config.toml
routed_scale = 1.0
init_std_router = 0.0101
vocab_size = 16883
norm_eps = 1e-05
optimizer = "muon_variant"
seq_len = 256
dataset = "wikipedia_en"
Below are experts of layer 5 (counted from 0) of a mixture-of-experts language model. Rows are named gate (a neuron's input weights, with its number), up (a neuron's input weights, with its number), down (a neuron's output weights, with its number) and show model dimensions 0-223. Each number is 128 + 32 x the weight over its row's rms, rounded and kept within 0 to 255.
Before each expert's rows: a language model's description of what the expert responds to; "comes before" lists some tokens at least twice as common just after its tokens as in all text. This comes from a sample of Wikipedia text that the model never trained on. Tokens count by the router's weight.

# expert 36
It responds to: Infobox field labels. Field names and headings at line starts in infoboxes and tables, such as Personal, Coordinates, Phylum, Language, Type, Total, Born.
comes before: ":", " |", "\n", "==\n", ".", " by"
gate1 [100 170 165 153 166 139 126 174 135 108 139  90 126 194 169  92 161 144 151 135 146 134 141 129 115 105  99 163 147 128 139 132  93 188 140 112 137 133 173  51 201 155 124 117 160 174  92  95 130 171 115 148 127 123 130 162 122 120 148 200  74 133 149 130  71  96 183 138 138 136 106 150 151 170  97 147 185 180 116 182  82 115 114 165 128 154  94 127 115 123 213 184 209  33 106 124 141 104 119  94 119 136 139 107 120 114 126 116 104  61  87  95 111 115 109 149 118 114 123 109 163 161  83 104 135 111 116 113 116  89  57  64 151  73 142 136 113  94  89 110 135 141 152  94 101  80 166  84 128  95  77 180 150 112 187 163 130 166 132 124  78 132 139  76 217 126 138 152 129 164 117 120 100 103  92 116 100 116 141 108 131 110 139 117 155 129 106 155 174 148 179 112 126 111  67 120 117 134 180 104 101  66 133 122 117  85  95 102  86 101 117 148 124 156 105 175 123 169 134 179  91 146 119 152]
up1 [119 151 148 178 158 145 113 111 122 122 123  59 159 177 123 110 163 130 195 164 166 132 151 102  90 129  63 119 164 142 139 158 107 160 124 130  92 129 158 102 187 194 109 149 214 134 141 110 118 121 122 157 161  87 106 139 138  94 170 131 105 105 127 153  93 138 156 130 134 131  96 129 182 153  73 137 149 125 120 173 112  96  72 190  54 141 102 127 125  90 190 200 193  47 131 139 167 105 110 122  99 134 137 102 146 114 116 155 165  65  72 134 135 160 103 173 130  93 100 107 136 137  93 122 131 137 163 158 149 120  74  90 135  83 138 128 113  81  73 115 120 122 126  86  87  77 128  77 119 108 106 198 181 137 131 171  90 139 166 118 131 151 142  89 209 110  89 130 137 112 105 104 168 111  99 129 119 139 152  92 156  94 139  97 141 161 143 102 181 177 171 131 153 140  86 143 174  86 154  77 129  71 163  84 153 143  92  81  83 135 110 175 173 141 104 153 122 122 116 147 107 124 157 148]
down1 [182  89 117 135 110 101 162 124 155 160 109 170 155 183  85 125 105 120 113 126 175 105 145 129 118 121 220 146 107 165 141 144 106 125  88 104  98 143 125 120  72  66 126 117 106 149 148 106 152 137 149  96 153 131 117 105  76  48 147 104 118 154 167 157 170 180 104 101 130  90  66 102 162 128 102 123 143 127 138  94 146 130 146 167 149 125 146  97 143 152 177 111 126  97 160 138 231 108 144 138 103 159 140 111  88 111 136 100 148 122  85 105 136 163 190 174 116 127 129 126 122 149  84  98 113 111 116 159 102  84  72 144 202  82 189 186  94  97 139 204 139 101  79 122  97 140 110  97 174 159 131 133  97 164 104 116 140  91 170 133 128  47 177 126  79  59 139  94 127 134  70 126 102 102 119 142 120 202  96 177 127  99 141 106 131 147 135 113 146 192 158 121 114  89 136 174 153  86 128 118 151  95 107 121 154  84  87 147 151  80 131  86 102  67 105  98 118 149 133 179  91 157  94 112]
gate2 [123 169 174 116 173  82 194  93 169  97 126 188 129 122 128 117 120 144 128 105 155 100 149 164 159 139 191 110 133 113 207 162 122 159 108 204 101  93 164  81  97 139 118 117  93  84 129 111 133  98 149 128 145 150 123 117 148 178 146 220 128 146  79  78  98 128 108 105 121 117 150  94 221 110  84 169 100 149 108 134 128 118 133 128 162 187 137 115 210 188 107 148 140 155 174 151 104 103 126 131 158  98 100 126 135 136 112 126 146 137 124 113 106  94 123  80 112 161 179  18 154 170  91  84 165  89 125 151 123 142 144 176 104 135 116 140 148 116 133 131  81 162 118 157 112 194 125 115 161 137 131 115 140 117 145  77  87 120 103 161 118 121 138 125  90 131  75  64 195 129 134 168 171 124 146 117 148 126 174 125 120 133 107 125  83 145 183 156 188 119 139 191  81 143 114 100 149 163 113 168  94 163  97 121 154 132 135  49 131 176 110 129  97 141 107 164 135 153 105  89 114 171 121 160]
up2 [159 115 119 161  98 169 103 119 112  71 151 126 141 131  69 110 132 128 124  85 138 124 107 157  89 162 113 150 116 106 152 103 112 133  25  89 132 189 104 146 177 104 174 174 143 174 163 135 116 144  76  69  69  89 163 124 146  89  96  65 116 159 141 175 155 114 138  86 133 141 140  90  78 118 159 130 152  81 133 129 141 126 140 148 104 140  60 137  89 165 154  98  83 122 124 125 128 126 107 162 124 115 103 124 151 105 137 117 104 147 164 127  90 149 136 131 125 111 111 160 130 126 102 134  77 130 171 141 107 195 162 132 164 132 116 118 144  74  95 174 157 121 121 115  96  80 126  82 132 118 104  65 112  97 105 137 161 161 133 107 144 188 129 201 134 106 155 130  68  96 123  70 135 158  20  79 149 197 128  94 136 103 131  53 149 112  68 126  96 206  83  69 137  84 156 144  90 101 100 109 152 117 118 117 132 117  89 170 135 121 177  98 145 138 133  94  89  83  90 146 154 136 120 184]
down2 [136 114  76 122 124 208  77 121 121 132 122 115 122 181 136  67 162  97 139 133 154 112  83 145 153 168 147 138 113 139  93 119 151 122 163  97 156 155 192 123 102 123 106 128 164 136 119 133 122 163 111 137 104 113 130 186 106 190 125 130 151 126 102 168 151 148 147 212 157 143 136 130  62 116 122 119 138 121  84 144 129 111 114  88 161 151 103 144 177  91 116 109 158 132 120 113 121  68 132 135  72  98 132  97  76 142 127 136 195 105 120  78 117 112 198 152 118 105  83 141 121 125 132 197 111 192 208 120 155 159 148  80 165 137 102 188 149 151 105  99 144 130  92  90 106 131 187 160 116  89  60 161 106  73 122 117 111 119 132 112 131 143 160 143 153 199 131 111 144 127 169 129 147 108 214 145 163  96 150 109 109 207 109 161  96 138 152 109 125  73 106 169 145 149 147  90 187 230 144  63 111 140  86 108 194 126 110 165 129 150 127  97 122 162 102 137 138 108 138  99 163 123 176 119]
gate3 [128 107 117 161 149 169 170 149  93  42 127 170  93 138 163  83 179 141 175 153 112 124 118 195  83 130 144 100  92  90  97 112 127 149 169 131 100 138 150 108  90 152 127  83 113 107 101 180  80 107 134 126 124 177 182 157 167  74 126 139 127 132 161 123 150 143 137  41  94 117  85 115 142  97 128 110 193 163  87 147 156 101 136  66 196 165 100 100  96 132 132 170 131 144 162 103 123 161 127  93 117  88 113 157 109 186  96  77 110 101 126 142 104 174 114 121  46  85 164 146 176 117 115 115 138 116 102  85 143 121 136 167 152 178 110 121 104 111  86 164  77 137 128 160 107 150 115  69 123  96 127 135 116 164 169 138 143  94 108 152 122 124 105 141 112 123 111 172 209 158 140 218  92 107 184 144 166  82 178  86 109 138 135 133 131 110 173 137 131  93 152 119 164 214 164 143  92 118 166 167 186  84 138  98 162 127  84 128 134 172 118  99 109 146 111  97 129 108 116 152 159 104 106 149]
up3 [120 128 128 132 130 122  74  61 139  82 162 107 119 161 156  76  85 103 116 127 146 141 174  95 108 154 173 136 109  78 156 127 145 176  92 176 172 204 110 102 130 129 121 101 102 168 169 174 124 173 149 101 121 136  86 110 171  86 164 130 164 111 135 187 103 148 125 137 129 158 143 129 105 180  92  73  75 151 157 206  76  99  90 159 170 141 118 153 120  92 150 138 122 119 167 109 167  73 108 162 151  91 104 109  99 118 134 143  52 106 174 109  74 142  94 169 162 100 106 174 129 185  58 118 149 163 191 114 163 149 131 108 139 119 181 183  72 116 127 111 135 117 127 132  84 157 113 122 135 131 138  78 193 166 120 134 119 178 130  93 181 122 142 109 137 169 117  97 120 132 145 140 153 138  66 136  90 100 115 166 140 122  74 128  55 109 100 119 163 153 118  83 145  63 158  95 122 102  91 135 124 120 129 174 153 118 119 158 122 136 160  93 115 170  85 103 143 125  79 146 126  39 111 149]
down3 [108 181 104 110  67 128 171 201 120  87  98 149 137 145 118  59 150  97 110 154 128 168 123 166 107 137 138  82 103 149  92 127 152  88  83 108 133  73  88 147 145  85  85 180 160  99 145 129 130  92 142  96 123 149  76  94 164 160 169  98 113 121 168  87 173 175 148  87 164 112 127 161 176 151 153 159 152  93 126 150 160 160  98 192 106 140 146 132 164 140 144 130 155 136 102 180 102 145 176 170  88 113 145 106  68 206 154  97 144 111  85 139 101 130 151 141  87 168 107  70 139 106 134 102 144 128  60  88 113 142  99 116 125 188 105 139 111  93 148 113 189 160 145 135 102 102 183  97 161 125 121 118  98 134 144 124 106 117 160 194 141 108 164 155 112 121 168 159 103 168 179 154 164  81 151 110 127  40 152 124  85 145 134 114 143 124  93 141 198 161 168 144 141  80 162 167 141 174 105 147 154 111 136 132 141 162 130  89  87  75 135 138 134 150 131 110 188  74  82  96 162 121 148 183]
gate4 [ 80 147  74 133  98 208 168 126 149 110 100  78 142 156 145  50 163 114  89 135 126 139 141 169 192 113 119 115 137 106 100 140 102 101 158 182 143 134 137 158 121 113 149  98 119 127  46  98 133 122 114  90 151 118 112 163 134 150 178 123  83 102 121  67 106  74 111  70  68 152 186 108 191 160 155  65 153  85 144 128 148  78 143  98 123 102 115  92  96 171 141 119 119 108  97 175 106 115 113 175 112 131 156 105 128 116 111 178 150 128 175 111 110 120  88 163 112 101  98 168 144 145 184  65 106 145 113 129 109 176  53  95 156  98 122  57 111 125 112 129 148 164 133 117  99 136  92  88 112 159 146 135 140 142 122 145 109 169  80 118  97 170 162 131 147 116 103 139 120 114 138 165  84 126 128 166 118 167 117 127  58 108  99 158 156 174 156 147 136 194 112 115 171 102 125 119  88 180 191 122 131 135  84 163 194 132 131 131 110 110 142 168 127 149 137 152 133  67 193  74 122 116 205 100]
up4 [142  95 196 116 170  47  94 111 135  89 125 141 161  75 114 179  83 137 173  72 132 150 142  94  84 112 132 120 137 154 143 122 167  88 135  88  88 180 131  76  82 136 146 158 122 120 125 177 147  93 158 199 172 146 161  98 104 118 109 190 140 183 144 179 149 127 155 145 127 112  93  95  89 123 120 178  97 126 127 130 157 165  67 163 136 157 127 174 150  65 105 174 156 152 147 111 140 157 143  95 173 126 109 156 140 149 139  94  98 142  98 108 197 119 135 119 148 160 120  83  75 110  71 168 124 163 158 134 133  55 183 157 109 183 123 164 130 117 156 125 137 101 125 106 145 138 172 151 116  78 117 122 137 113  90  92 149  57 162 140 153 114 129 147 106 151 167  99 115 121 151 109 160 137 134 122  78 141 151 142 195 135 126  67 107 111  70  90 156  97  92 114 106 184  78 147 143  92  96 156 119 134 172  88  56 122  91 100 139 148 137 105 141  87 160 140 160 127  44 133 140 106  74 145]
down4 [155 133 136 100 147 110 149 171 160  61 103 180 143 107 145  82 140 115  42 124  82 113 157 140 168 195 154 122  97 145  99 156 145 132 147 122 107 179 135 149 120 114 152  69 143 161  94 142 150  87 113  92 143 122 149 121 140 110 135 149 102 114 122  80 134 175 145 137 188 118 126 126 142  56 196 135  57  87 164  90 108 155 185 118 143  91 133 159  95 114  97 106 112 123 139  98  82 184 104 123 120 158 177 118 170  85 163 126 120  93 171  89 115 171 156 129 143  60  97 125 117 135 196 121 157 138  75 109  96  79 127 140 146 127  63  93 129  71 123  97 134 167  81 105 129 131 156 134 100 116 125 157  93 160 107 137  53 119 161 105 132 162 162 106 122  93 113 144 121 131 112 101 134 117  99 123 115  93 143  97 180 107 154 153  95 129 145 195  91 124 165 219 168 134  73 140 146 118  87 128 107  99 162 214 111  97  89 138 160 116  57 111 121 156 152 146 107 106 173 146 135  89 139  55]
gate5 [183 164 158 146 140 147 178 140 111 126  99 203 173 176 126  82 119 128 109  88 158 134 107  65 184 123 162 150 182 109 174 127 154 134 108 155 184 155  97 136 130  91  83 144 143 125 139 152 114 166 180 148 181  67 117 106 106 174 116 145 125 138 137  57 106 131 141 144 126 125 145  99 160 145 144 121 126 128 146 134 176 155 100 118 172 126 154 101 124 177  94 164 184  53  93 160  60  97 122 177  72 125 137 138 125  75 105 118 135 128 180 168 118 132 124 154 124 151 153  71 163 129 161  93 195 102 153 108 106 145 118  60 117 162  91 116  67 161 141  82 134 148 127 120 102 166 111 145 169  97 154 168 134  50 100 137 150 126 148 146  85 148 177 115 106 122 187 143 157 158 128 107 172 210 114 125 112 138 136 143 156 127 136 129 124 103 118 155 127 135 106 127 104 109 139 146 108 136  68 208  69 129 179 134 190 153  98 138 165 131 173 181 124 176  93 111  51 124 146 135 137 156 155 117]
up5 [125 193 118 109 141 121  88 121 130  94 131 118 168 129 145 121 118 119  99 161 163 176 109  99 115 117 189 119 133 135 154 144  99 103  48 154 116 107  54  97 120 135 148 163 116 161 138 196 112  73 158 146 129 156 143  98 150  45  40 147 115  86 113 135 153 118  96 136 121 109  82 140 119 138 125 126 206 119  79 108 109 138  91 158 172  90 139 183 133 141 192 107 124 125 160 123 125  93 125 123 122 111  92  83 100 197  90 157 153 111  94 161 105 124 140 156 199  97 148 117  98 133 125  84  97 120 119 154 160 120 163 106 163 137 131 161 123 146 171 174 187  78 120 109 129 104  71 138 112 107  82 112 145 125  87 117 118 138  89  90 118 105 123 150  93 138 145 147  77 181 116 159 109 175 171 129 162 219  80 127 115  49 156 187 184  82  78  81 104 127 103 102 190 143 163 144 169 136 120  62 112 156 122  99  74 113  98 158 143 119  76  99 144 103 157 134 137 138 122 115 132  93 106 149]
down5 [120 115  78 122 121 157 110 122 115 132  51 124  91 174  79 152 113  33 108 136 141  83 175 162  84 185 142 115 127  99 175 127 125 165 166 174 138 149 195 116 176 120 109  97 141 154 166 113 107 153 113 158 204 171 134 101  65 154 117 158 150 104 160 132 131 144 134 147 128 190 113 125 142 139  78 161 106 146 117 171 193 123 171 116  67 165 115 115 100 130 101 116 118 166 128 174 134 149 176 105 116 139 132 106 121  77 154  88 119  78 113 155 123 103 109  82 158 128 141 117 161 125 141 166  71  83 140 193 146 110 102 131 149 138  94 154 147  91 125 118 114 163 132 144 135 156 181 102 186 161 154 135 118  98  79 129 193 139 181 153 140  78 111 122 138 110 175  44 130 113 105  70 147 132 156 114 116 151 235 108 122 130  93 122 138  94 171 133 157 106  94 175 154 178 120 206 109 173  94  89 132  99 103 111 110 182 175 104 140  65 118 164 135 115 134 130 135 105 127 146 142 138 136 115]
gate6 [169 107 174 171 155 104 205 132 165 202 123 157  78 116 122 109 156 155 148 120 155 116 143 113 127 194  90 157 137  48  77 144 156 100 108 120 157 127 111 105 131 120 106 122  93 141 103 138 118  93  88 191  69 151 175 148 187 123  76 146 129 127 146 102 109 151  62 118 127 165  84  98 145 119 177 112  99  90 179 144 147 105  83 164 102 105 102 156 141 118 183 161 131 178 143 114 114  63 121 185 108  71 166 140 148 129 158 124 106 102 154 171 117 140 148 125 161 105  99 176 148  92 136 130 125 129 152 157 104 104 126 126 169 161  95 171 124 122 151 123 110 114 113 177 191  83 164 136 111 150 100 191 122  56 136 162 164 179 128 184 139 189 191 138 190 153 144 140 119  96 116  60 140 123 129 122 171 161 136 194 201 130 116 140 126  78 113 119 118 147 138 105 162 133 109 126  72 121 161 182 113  94 197 159 112 139 153 199 139 140 106 152 124 103 127  84 126 118 152 119 151 134 133 144]
up6 [ 86  75  83 100  99 166 131  78 162 158 151 131  82  99 114 115 108 122  72  35 111  89 152 131 100 150 145 135  75 127 147 109 156 110  63 123 107 116  92 161  79 144 204 147 127 123 156 100 177 162 171 120 160 186 116 140  98 129 148 163 145 146 138 143 142  76 110 149  71 146 173 156 154 158 127  91 126 115  98  86 124 141 150 106 119 143 130 105 158  88 152  97 133 146 172 166 142 165  75 197 149 107 138  86 115 169 143 121 123  76 146  75 119 123 146  91  93 115 196 149  96 117 108  51 174 156 185 139 133 155 155 134 108 141 126 143 137 103 125 196 127 153 136 125  81 125  57 165 128 137 166 137  83 152  71 128 154 164 155  77 102  80 122 145 151 109 115 126 138 113 125 146 168 188 133 111 147 141 204  81 117 107 101 136 113 158  95  76 123 126 137  91 116 137 185 142 118 127 187  67  78 139 126 105  96 145 109 125 111 123 212  95 107 174 112 121 199 109  97 113 158 124 153 148]
down6 [119 107 144 135 137  83 114 131 142 111 135  96 132 127 121 140  65 136 128 158 120 176  99 156 117 167 106 119 146 114 132  73 101 117  97 179 127 131 149 128 163 143 135 136 123  93 143 104 131 128 158  88 173 121 186 111 139  55 166 194 170 115 137  87 102  60 123 126 149 170 101 160  99 122  76 143 148 100 175 112 146  39 115  88 201 182 179 149 112 116 123 100 137 141  74 164 119 140 128 143 150 147 186 156 185 146 111 103 136  78 126  81 190 132 127 123  81 106 146 166 164  89 126 112 161 158  88 136 127 115 187 159 128 140  96 111  88 182  70 117 101 162 136 144  86 106 148  74 104 140  63 199 143  94 153 166 161 119 143 126  73  66 180  93 104  74  82  90 133 113 110 144 101 186 162 152 202 107 147 130 143 133 127 185 172 132 104 131 123 135 147 124 125 110  61  85 109  91 101  70 167 124  80 121 154  79 128 137 126 108  97 116  79 120 102 119 112 157  88 154 121 168 106 151]
gate7 [151 120 186 122  65 185  94 113  57 121 127 153 146 143 143 105 160 110 104 176 108 133 116 141 194 169  79  54 126  98 116 116 130 172 163 199 104  63 108  75  97  98 117 178  83 141  75 188 102 119 114 182 124 130 124 123 107  99 152 158 132 154 120 157 140 132 133 132 121  90 143 175 132 177  48 148 168 119 132 104 207 129  96 150 101 142  99 115 190  67 138  95 114  80 129 125 163 147 110 137 131 106 144 107 154 161 131 111 162 173  99 145 111 167 139 130 107 146 127 150 154  98  98  35  83 120 141  90 186 161 171  95 107 167  74 129 134 144 127 126  94  97 132 152 103 176 122 156 109 113 120 139  79 155 126 121 151 114 145 130 124 163 130 133  83 153 126 169 107 156  72 115 104 123 125 153 138  76 132 112  71  43 149 120 157 104 139 103 151 136 196 150 154 177 163 127 124 147 136 181 124 125 142  56  94 155  84 118  96  86 105  85 107  97 119 113 116 109  91 158 117 171 166  99]
up7 [109 173 130 126 120 105 143 181 133  79 176 112 166 115 107  60 120 150 108 107 131 109 150 136  98 132 103 139 170 159 212 171 138  44 139 137 112 195 164 168  53 146 126 115 176  72 118 197 138 161  74 135 124 124 129  64 188 153 138  89  96 100 117 121 137 137 113 123 123 178 141 114 107  83 122 131 174 118 147 109  83 109 134 155 136 156  73 107  37 141 112 152 140 137 153 135  96 100 131 161  85 194 144 121 162 143  58 126 177 128 128 168  86 183  74  87 112 145 170  80 144 168 100 165 111 168 170  88 105 155  99 109 165  78 185 146 120  82 128 168 108 152  74 128 123 116 142 155 106  93 147  91 169 152 106 188 145 113 129 109 128 134 111 182  79 113  99 123  91 154 128  97 129 180 173  68 105 133 138 145 113 143 134 134 102 175  64 173 150  83 151 155 172 131  88 161 116 144 133 153 138 107 157  93 187 127 142  93 113 126 142 127 126 140 134 112 141 139 103 113 117  95 138 162]
down7 [100 108 168  68  96  96 163 136  88  70 115 164 103 151 127 126 137 110 156 104 177 127  56 112 100  88  37 219 182 131 147 112 161 108 219 105 153 117 142 114 148 100 139 145 145 151 113 126 164  85 149 116 100 136 131 184 168 153 148  88 122 118 114 104 168 133 175 161 171 146 121 189 154 144 113 156 126 121 139 133 121 167 103 122  68 107  84 163 109 115 172  73 180 144 100 165 179 100 135 169  92 117  98 125 124 189 151 118 127 177 167 147 157 117  92 184 129  86 150 121 135 132 157 162 111 130 119 200 148 139 144 103 143 144 131 165 114  78 145 185  80 170 133 110 154 111 169 180 139 165 163 152 119 109  80 121 170 106  78 125 175 134 141 172 119 122  61 136 131 179 131  97  68 136 119 157 127 153 137 139 162 129 137 118  37  88 161 129 109  83 154 161 100 111 123 141  76 155 131 139 114 102  85  95 145  88 122  99 107  74  79 178 129 122 135  93 114 112  97 131 126 124 166 153]
gate8 [152 153 136 134  70 117 151  63 109 165 165 117  74 148  89 108 152 173 109 138 158 173 164 101  75 119  91  95 141 126 135 151 123 135 153 104 134 110 122 155 181 129 177 186 131 101 127 123  98 114 141 153 107 119 130 148 125 145 137 121 115 133  91 120 114 186 168 126  92  91 168  38 119 190  52 153 171 188 127 177 157  37 155 123  78 142 140  90 140  99 103 117 112 110 156 130 104  99 161 163 121 126 145  52  99 139 102 173 136 160 102 140 143 119 150 129 155 151 111 144 125 130 132 150 108  65 132 108 113  57 145 142 106  87 173  99 156 133 106 158  70 127 119 183  93 150 140 107 114 158 158 158 191 194  74 142 160  62 110 194 123 156 104 101 165 116 147 106 133 143 135 134 126  95 126 124  96 108 117  73 173 116  85 121 149 172 115 142 145 147 144 124 118 111 157 139 105 135 158 102 100 156 118  95  92 199  86 197  92 125 109  81 130 196 143  86 140  56 167 132 133  77 150 103]
up8 [182  82 138  92 140 100 132 165 128 110 151 127 104  95 181  98 134  93 112 120 123  84 111 104 139 151  49 104  94 126 122 117 129 158 129  97 142 104 120 115 143 165 167 119  86 164 121 123 149 119 134  98 111 157  92 130 153 100 116  72  98 136 150 146 140 128 110  98  34 157  79 165 156  68 160  86  78  69  93 118 110 160 108 163 113 100 130 136 169 134 116 110 101 136 175 121 156 116 113 115 132 143 145 164  62 111 153  77 130 146 140 162  89 102 104  52  88 132 164 108 177 156 134 135 123 116 159 144 121 198 133 127 170 155 160  95  94  60 199 162 175 129 196 103 110 106 107 145 142 123 125  37  77 114 170 135  65 108 121  78 110 128 148 147  90 161 117  94 162 161 153  61 151 154 110  81 182 128  80  97 109 141 115 150 107 145 162 101 127 123 126 131 105 142 129  93 107 168 138 104  80 153 120 166 184 105 164  71 157 149 130 185 125  43 139 148 157 161 124  93 118 157  80 160]
down8 [121 147  98 123 129  61 121 120  83 153 168 105 185 139  89 102 145  94 204 129 129 118 161  85 134 150  75 149  75 107 141 128 123 182 206 104  60 112 102  90  80 114 204 176 144 133 107 209 116 118  93 134  74 124 114 170  63 114 132 110 127 126 121 122  77 105 147 146 110 182 103 110 159 120 173 118 178 111  91 159  83 131 121 168  70  97 149 104  86 125 114  80 137 176 100 105 122 144 135  94 115 117 126 166 142 131 170 134  96 137 125 152  99  80 163 132  75  90 173 147 155 100 166 117 144 107 163 152 115 102 152  74 169 120  89 128 160 119 104 139 150  94 126 121 149  95  84 156 117  89 172 109 124  99 165 104 149 132 140 129 129 127 120 160  83 143 164 105 144  87 110 177 144 163  58 162 138 143 107 124 138 142 144  88 154 154  93 161 157 130  74  92 157  75 111 114  86 116 155 137  70 188 109 134 179  97 137 128  99 159 170 171  93 195 115 150 166 102  94 114 174 102  57 135]
gate9 [133   9  70 163 107 187 131 141 103 186 124  88 133  89 193  86  92 107 111 158 164 159 139  82 129 117  93 137 145  87 116 108 152  92 139 167 150  88 175  74 150 164 154 100 119 104  89 142 108 122 150 128 107 124 142 145 167 105 127  75 179 157 129 154  92 139 123  40  80 145 168 129 136 134 149 117 131 180 145 111 132  99 131 122 104 117 129 141 123  81 159 118 101 118 144 144 144 159 129 123  87 146 149 129 155 176 132 157  68 140 165 156 137 102 188 153  57 170 139  92  80 174 114 148 134 136  89 146 122  61 145 144 176 129  87 157 154 158  85 150 123 148 123  93 140 193  85 102 138 176 154 173 110 142 100 111  96  86 149 116 116 137  99 125 170 108 178  90 117  95 139 114 150 114 192 151  97 148 119 176  90 183 100 140 170  93 165 131 163 147  85 161  84  93 134 161 148 112 129  45 154  97 127 119 152 101 131 136 115 139 104 156 127 122  86 117 160 168 121  50 127 175 182 155]
up9 [ 44 168 138  66 146 162  81 149 119 116  91 119  59 151 143 114 121 113 131 116  76 117 145 107 135 128 129 183 207  96  92 155 130 117 124 111 165 134  99 178 176  66 139 108 158 121 147 128 118 118  91 187 101 159 138 128 146 167 112 130 181 136  79 127  70 119 133 130 161 167 134 121 106  82 139 159 141  99  67 146  50 131 111  85 100 134 102 139 135 141 173  89 138 145 166 137 108  83 184 172 134 176 158 148 135 132 107  49 152 163 125  93  95  89 110 113 138  29 129 100 155 124  98 142 100 110 139 156 115 130 150 128 140 135 151 154 134 141 160 125 130 115 107  89 170  79  98 126 110  82  96  59 155  91  81 192 120 157 133 122 192 102 147 153 105 132  94 135 121 180  81 145 102 152 147 142 123 139 124  66 116 125 144  98 127 125 189 130 120  73 164 150 186  83 152 184 174 200 129 147 123  97 139  74 113 169 133 150  78 176 126 149  85 145  90 105 119 145 126 107 167 131 133 165]
down9 [128 177 111 144 162 144 107 146 139 147 154 104 110 107 134 180 113 138 110 137 155 200 119  44 184 142 176  83 136 132 133 187 172 109 103 152 122 111 146 111 158 133  80 174 124 115  74 163 150  62 124 130 185  79 104 178 142 133 180 106 100 118  74 151 101 139 171 116 133 100 149 139 140 204 152 147 119 100 108  96 138 150  47 110 139  84 114 104  67 116 137 105 210 130 183 112 151 116 121 151 135 138 130 118 125 102 133 124 118 171 153  98 171 127  99  56 102 199 186 125  95 174 114  93  85  75 125 111 107 136  77 116 140  98 175 148 133  60 113 132  93 113 156 136 140 151  99  84 140 125 106 130 125 128 145 130  64 106 142 137 153 111 115  95  56 101 141 114 165 133 155 120 187  98  84 128 169  76 168 116 117 154  58 113  96 147 156  97 200 129  86 114 138 179 123 110 110 186 133 131 156 159 147 118 158  51 129 111 142 128 125 119 114 129  99 110 126 142 149 161  93 102  85  81]
gate10 [ 91 125 145 115 115 210 116 141 135 146 145 159 102 152 206 117  62  95 128 141 171 166  90  64 134 111 126 173  91  57  72 118 117 142 139  58 130 101  96 116 128 118 122  78 121 100 145 137 150  75 123 142  95  76 121 145 117 144 166  96 101 112 153 152 143 189  99 167 116 131 162 109 114 125 161  89  98 177  90 137 107 107 161 132 189  75 139 110 122 165 122 130 143  98 175 132 157 157 105 138 103 110 160  85 107 116 125  51 125 145  74 143 110 154 127 111 115 152 130 137  79  90 115 114 159 119 146 115 139 161 115 102  98 143 149 124  70 116 199 100 146 233 161 123 100 145  91 134 181 133 141 150 146 172 143 112 144 162 140 115 171 116 109 119  75 130 141 129 175 130 166 147  80  99 155 146 102 100 120 164 187  84 120 146 126  96 149 118 193 102 127 125 113 148  83 104  76  98 110  59 125 108 139 173 125 107 156  76 129 173 198  93 166 164  88  70 140 119 110 135  51 140 158 105]
up10 [144 123 108 149 153 101 139 145 110  86 158  99 146  50  53 155 252 157 114 117 101 131 130 210 128 153 151  92 134 155 177 112 139 156 128 114 125 130 148 144 113 150  94 132 136 183  93 116  96 169 104 129 170 182 125 100 174 118 173 202 102  38 169 103 156 159 147 148  85 159 112 127 152 173 112 171 152  92 158 136 141 115  84 139 103 135 128 173 171 115 158 128 119 185 129 140 107 110 162 102 139 130  65 205 156 132 143 130 142 151 147 127 143 118 114 193 119 111 105 161 134 136 132 158 129 108 182 119 129 128 181 120 135 107 146 142 165 149  80 126 155  99 101  92 127 108 140 138 172 113 120 108  58 111  98 163 157 101 207 152 133  90 124 166 170 142  77 105  96 118 120 117 156 126  59 125 173 192  88  83  90 160 135  87 115 152  76 183 140 189 143 177 132 107 177 146 124 121 108 119  86 158 125 135 160 124 114 119 128 142  91 115 118 146 135 147 128 137 141  86 202 140 152  97]
down10 [155 151 137 170 144 119 100 129 102 120  68  90 123 126 152 110 191  85 116 120 164 140 126 152 101 116 178 119 166 113 138 141 129 154 107  58 186 129  79  80 107 127 141 184 140 112 103 124 131 149 169  77 108 204 169 122 153 154 140  87  82  92 135 150 110 160 105 118 178 106 190 111 103  55 105 136 185 139 110 131 138 108 144 200 126 101 129 127 183  93 145  80 103 175  87 108 130  80  78 102 171 114 149 141 110 114 129  65 142 165  89  95 146 137 144 114 152  93 112 140  57 126 154 133  99  81 116 112 157 121 124 163 125 153 124 157  95 146  79 121  99  87 133 140  93 113 105 148 116  65  94 156 148 168 157 158 146 136 120 152 128  49  74  88 113  98 119  87 146 171 163 122 110 100 160 164 160 143  77 161 131 130 100 160 109 167 150 117  66 152 112 157 114 199 164 124 112  94  94 154  92  96 143 140  82 116 140 109  93 141 101 110 173 122 182 164 156 173  62 118 107 140 212  83]